{
  "d_model": 192,
  "d_expert": 32,
  "d_shared_expert": 0,
  "router_score": "softmax",
  "routed_scale": 2.5,
  "balance_loss": 0.0121,
  "n_groups": 4,
  "groups_per_token": 1,
  "norm": "rmsnorm",
  "norm_eps": 1e-05,
  "optimizer": "soap_variant",
  "batch_tokens": 131072,
  "seq_len": 768,
  "steps": 3894,
  "dataset": "wikipedia_en"
}
Below are experts of layer 5 (counted from 0) of a mixture-of-experts language model. Rows are named router (the router's row for the expert) and show model dimensions 96-191. Each number is 128 + 24 x the weight over its row's rms, rounded and kept within 0 to 255. Numbers have three digits each.
Before each expert's rows: a language model's description of what the expert responds to; "mostly gets" lists some tokens that are sent to it at least half of the time. This comes from a sample of Wikipedia text that the model never trained on.

# expert 14
Description: Sports and competition terms
mostly gets: " Bar", " season", " Championship", " football", " series", " election"
router:145149149142111163139141163118157120167167147132147122111107162100126126152163143131145129121130121134128125104125109152105157132123147146124137106131163151126118139155160169127130154115138123092165129128177104112111091131163162096123109114140123162110166089137137158165103142145162123145

# expert 61
Description: Mid-word fragments
mostly gets: " Cl", " Act", " De", "ological", "ologist", " cat"
router:146135159151117133092136149185130143154129154134136118124120064113124128099149099133120131105151116080134115157113100176119129137105149120146145109089170098131143131106128137114120142101145089075140135137162163119144142100116151110118115135121146111128121079090116168143157144110122187109

# expert 9
Description: Personal names, table cells
mostly gets: " John", " Michael", " James", " William", " George", " Thomas"
router:113159119112129101121107086149131071112150148137111116145119119124155122155115146119109124109175123129109103103120108095169130155107163120141119125111116118156107124165184133115142123073137114081133128105175109114140105165119126121157109137131110137131130137106107102135100130134080109121

# expert 28
Description: Mid-word verb pieces
mostly gets: " American", " Country", " came", " joined", " Israel", " Congress"
router:117079126127143107116098141127120160145140095113092134135121130156149142149123084124163131157109114105149149102104132121138112138109129131106101097094127118144144105169150152127141088168125091105156111110145098131188108097141155098138131121103163134137133138124119145150143134124100081131

# expert 12
Description: Punctuation and separators
mostly gets: ".", "\".", ".\"", " .", ").", " dis"
router:107105136104124142096123179156149128109123057152117125134113100160120183168106164133129141101118129126128146160087128102158111123146117106161153097115100103076119108126117149095131121126136126189134121107084157135140154105174126102112118131110135133144107138106156101130123141104174148100

# expert 17
Description: Clause commas, possessives
mostly gets: " their", " his", " its", " her", "',", " Preceded"
router:105131151107145149120126145141140109127124129123118109139134126158164092167137142147124133144077151145132154142120150156107116153156085163127117153127102109104142148126097101104143123151142128144140135113095120168083151150128110162069170133119109120114111105072161129113170129133127124118

# expert 5
Description: Initials and first names
mostly gets: " H", " John", " Michael", " .", " James", " William"
router:113151086102130143127122142162127133132150124106099133175144111100152165160153139088109124144153149100145132145150112134164114152094152114153118125106178136119104139130159170158140122089139097087154118102171145090152109158101109143171147110108142120146117122113137133106114155126104136107

# expert 62
Description: Inner pieces of long words
mostly gets: " Cl", " could", " Act", " De", " using", "ological"
router:141130145160094102157092098162098112129145132132170108089159100147123142160154107141114150134186114128138138117115108162116122107102153165137101113087169124101099139143146160114140143092134150106121096135113155107084098111123127088146142126152127133122113144109106097144115162164092138141

# expert 3
Description: Word-initial letter pieces
mostly gets: " T", " m", " H", " t", " p", " c"
router:126134172161140124172140117114129143131160122159173094136169109108121140107116095149126124138160146117146173125131116086132078107100130119153187141167120125116137129113104143171136129091116082134088137144126192154113089101139158120174110137166154135144170138190163096151174150127139171111

# expert 8
Description: Word-initial letter fragments
mostly gets: " t", " p", " f", " n", " dis", " s"
router:140119131165100133143135145111131167164101160145145088123113143150123078104099112122120118138113133145162119129127133122091118136151103167120157128193165114123161123128115092147130156151127160153098124138127138107135122105144121141140114119134124135111150105138119143126134141121130102124

# expert 13
Description: Word-initial fragments
mostly gets: " f", " T", " h", " H", " d", " p"
router:137119145120111107106125111176140169129107160143164099114141130147167128118141131155145091109119104121143153142115116083081116091132093173114104112122147117142156121174103118159114126145113105147095126132154085140120070125148119128146129118180126166152176114114151174093156122103118122133

# expert 50
Description: Table cells and digits
mostly gets: " Cl", " Act", " De", " Sc", " cat", "ologist"
router:148175191181127129189140104149117127146166119135136126123097126135116137129183132143097111112131107092129180107154095142063123077156138126117151095130110148119137116157191193114108118133119140098139093117126127134079090162169121115146135134156142147087132119117148129128133124100133142099

# expert 45
Description: Articles and adjective starts
mostly gets: " a", " small", " According", " father", " large", " Sq"
router:092150095103106128119171083145124182183115157155126102116134138153151147106159142148113185134138110077165158139139139072073131142079132135116087107102163102146129117124132148142163137128098104141109172137146147148170115101119149111165146093105168145113130124117137089125134122139113112094

# expert 36
Description: Line breaks and headings
mostly gets: " \"", " a", " “", " '", "\n\n", "\n"
router:119144131128109182111132142153111162124109186150107095122151141140145124135109154145108094102123096123139156100111107119134092118130084150122164108137177095142146116107121080118152135146113167101120136094110162119118148075115112099121122111151135110105151176097108113139163145124113115106

# expert 7
Description: Sports and topic nouns
mostly gets: " James", " season", " George", " Championship", " football", " series"
router:141143155122131121144127136121153093169152138130114119104097145111131129106179086116141104125090096121129120126107102154146174167117168136140118124126141155131101136119147150153134133155169171081162162144154122144138111098175149089136134118102121121091154099114114166143113133126167109138

# expert 23
Description: Table header pipes
mostly gets: " South", " US", " their", " its", " Democratic", " Republican"
router:123164135103117169127164113124150171155112119143127126121171132128097126134133135127105104109110093150135155146127129121119113099134144103146163117123176120129160120089199159155135140095136130166151121155085107092106102103150143165149105090153143138093143127095157144136163125107151139108

# expert 37
Description: Name-ending word pieces
mostly gets: "ham", "am", " Jr", "\n ", "ford", "ú"
router:107162138138105147153149079124134115123169150111089121111066092129137163137117091125114126122163129153120133150130143132123119149106153141136135122137175134135104107163109123116141132127114145138152084098126130071095117100172151105156103164126089140087115116116104104108097118099136109140

# expert 10
Description: Name and word starts
mostly gets: " Michael", " f", " James", " k", " William", " s"
router:099115151091125076154120101160120144181162109119125121122148124096144162129114095166126158126126129134140155125140098125094129132113104136118076122082151134148115123173088117118117108129095149092109128111123102119112106176127120113132143135176117115130159116137117114126136112130134154125

# expert 18
Description: Possessives and group nouns
mostly gets: " South", " their", " her", " West", " North", " Democratic"
router:129108166171137110096124137156065131150124116123129126098162117144144145130171086152138118147097130095161157125143114147113137096110138136151103127123158131155153113080108181192127145112111085141114130135124155173077059166138139159130145130138146147109189109116155114140168125131147125121

# expert 29
Description: Label colons
mostly gets: " Democratic", " Republican", " National", " DF", " Mc", "',"
router:110178131162130105116128129133132136103122118132125124134130131130101126100083122136101101105120181085096103146114088143141100129134181126113105109124138111143097107129135154097131141099179124094127123128176149112115106136145083100153123126175121132125156147117107138136120145134156145126

# expert 44
Description: Authorship and reporting verbs
mostly gets: " \"", " number", " water", " published", " used", " said"
router:115079153115154173107107119104104090138140150147122121170109157132142093132138100105127115127090141130147116137124138165129131120167121143147088140136090122113113108075138132129147125162127150090167152138134128197149152144160119162144134162164107114137124119156152101140171161133099111120

# expert 25
Description: Infobox lifespan brackets
mostly gets: " came", "Personal", " joined", " Preceded", "born", "|---|---|"
router:114117103155105127097126111136120088141125154119121134134131127088137117154148135146130116098166088088136129153112149092162097160107087110135131109112145147129193124161062108103124122165061110115136165128135105113164148114112142083148131119164134134141111134122097165149150130131117161111

# expert 22
Description: Sports table pipes, determiners
mostly gets: " his", " their", " its", " her", " British", " Green"
router:121148076112084138101144113120151158130107148162114115102127137145129118129116127121119119116143063130148149165136108147142136159146152137165111116106098114139156143134152118153138110186163094152129140121100114119174131132158156138108129114118112139115174154115135119108134110135140177123

# expert 34
Description: County and foreign fragments
mostly gets: " water", "ham", " father", " mother", " Jr", " Sq"
router:089169117076114118158179137125155148118122150165093111151157123170129169097160138126101094120132083140142123158138135090104124124079141100170113110061140131173115091156157157114145130113104128138132151108155156130127121146122125130140157113160137142139145150141133106073114115120151119108

# expert 31
Description: Commas and years
mostly gets: " West", " East", " States", " India", " China", " DF"
router:111132167106131090135117138106149078138169094126087124106083126138134101152177141138127160127102162133101098109111125172116119115070111126150137132148092123099125135138155132100141127138098182118145114159143142181138148158128083125114119118123111152155108102105123101141152143159134097143

# expert 27
Description: Mid-word pieces after articles
mostly gets: " human", "|---|---|", " Liberal", " Kir", " living", " United"
router:142106118127128148107114101127110117166135152131127117102125142125148120119150102115140151117122135122148153170114118115094125111140090148119109118120196101095167113129087179133122143173092126094132091081125104163155076087151120104151158121112161082101104084119147136152115133140151111120

# expert 39
Description: Physical descriptive nouns
mostly gets: " north", " father", " number", " water", " south", " small"
router:145102142108156105175112145168126152138190141133129132115118109085118122124118089150157140132100155179111119131135114133127115101114145129173119125132105150153132138138102148176107108117152091113128145142122171110131095125135134109132166092138129124122121102100149112143135155123133150122

# expert 6
Description: Name-start pieces
mostly gets: " T", " H", " c", " b", " t", " John"
router:134157148116111119165174109121123146144129166147118092125107133134140151112177059170107117116142093110139127124095146111111153126069168132098120124133153131192121114140193147167105147109122129080118123110169141165113097131103100127148141101147144125123189119137091108161100113116091110126

# expert 38
Description: Word endings and past verbs
mostly gets: " published", " used", " won", " said", " songs", " described"
router:107066149129150088141075140090152054117146132106110148129110130162129130157101114098117125154119160166111134127130109121135142167103143153146106121085077147076098126132080137132145132140142062102132083126149138160139152142140147131147134118118108129146071114125132155135114143140146139142

# expert 20
Description: Commas, possessives, function words
mostly gets: " his", " their", " its", " her", " came", " joined"
router:134117136146113155124163139102136156148108073112103134060127128139121117175113181139132103106139125161118141128140130171164142111164124163163136114105088125074147133107097081122151145137146150158108095155112141092106150122144149157122135100095108122099106146149120147124120114142129100105

# expert 0
Description: Capital initials, list markers
mostly gets: " f", " George", " T", " Larry", " William", " s"
router:108146118148101112121125095182108188157131161146137101151147138145122123099104122146149118110160130147137140128113134156115100123142128143096105138114164129157143102107126101156121114126116123127162112129129077131099144163127157129154113135144083143083146127126162119090140115165120130132

# expert 16
Description: Colons in infobox fields
mostly gets: " his", " its", " their", " ENG", "',", " Preceded"
router:115144137143123138108100107158135129082071127101144123186193173098127093131121174114100111113119142107160160118099120109130122099137117171120118141106122119113128106078084099108158139092115165173130157123127127099105155112115099108141109100128086131145114110146136130097124111202125105119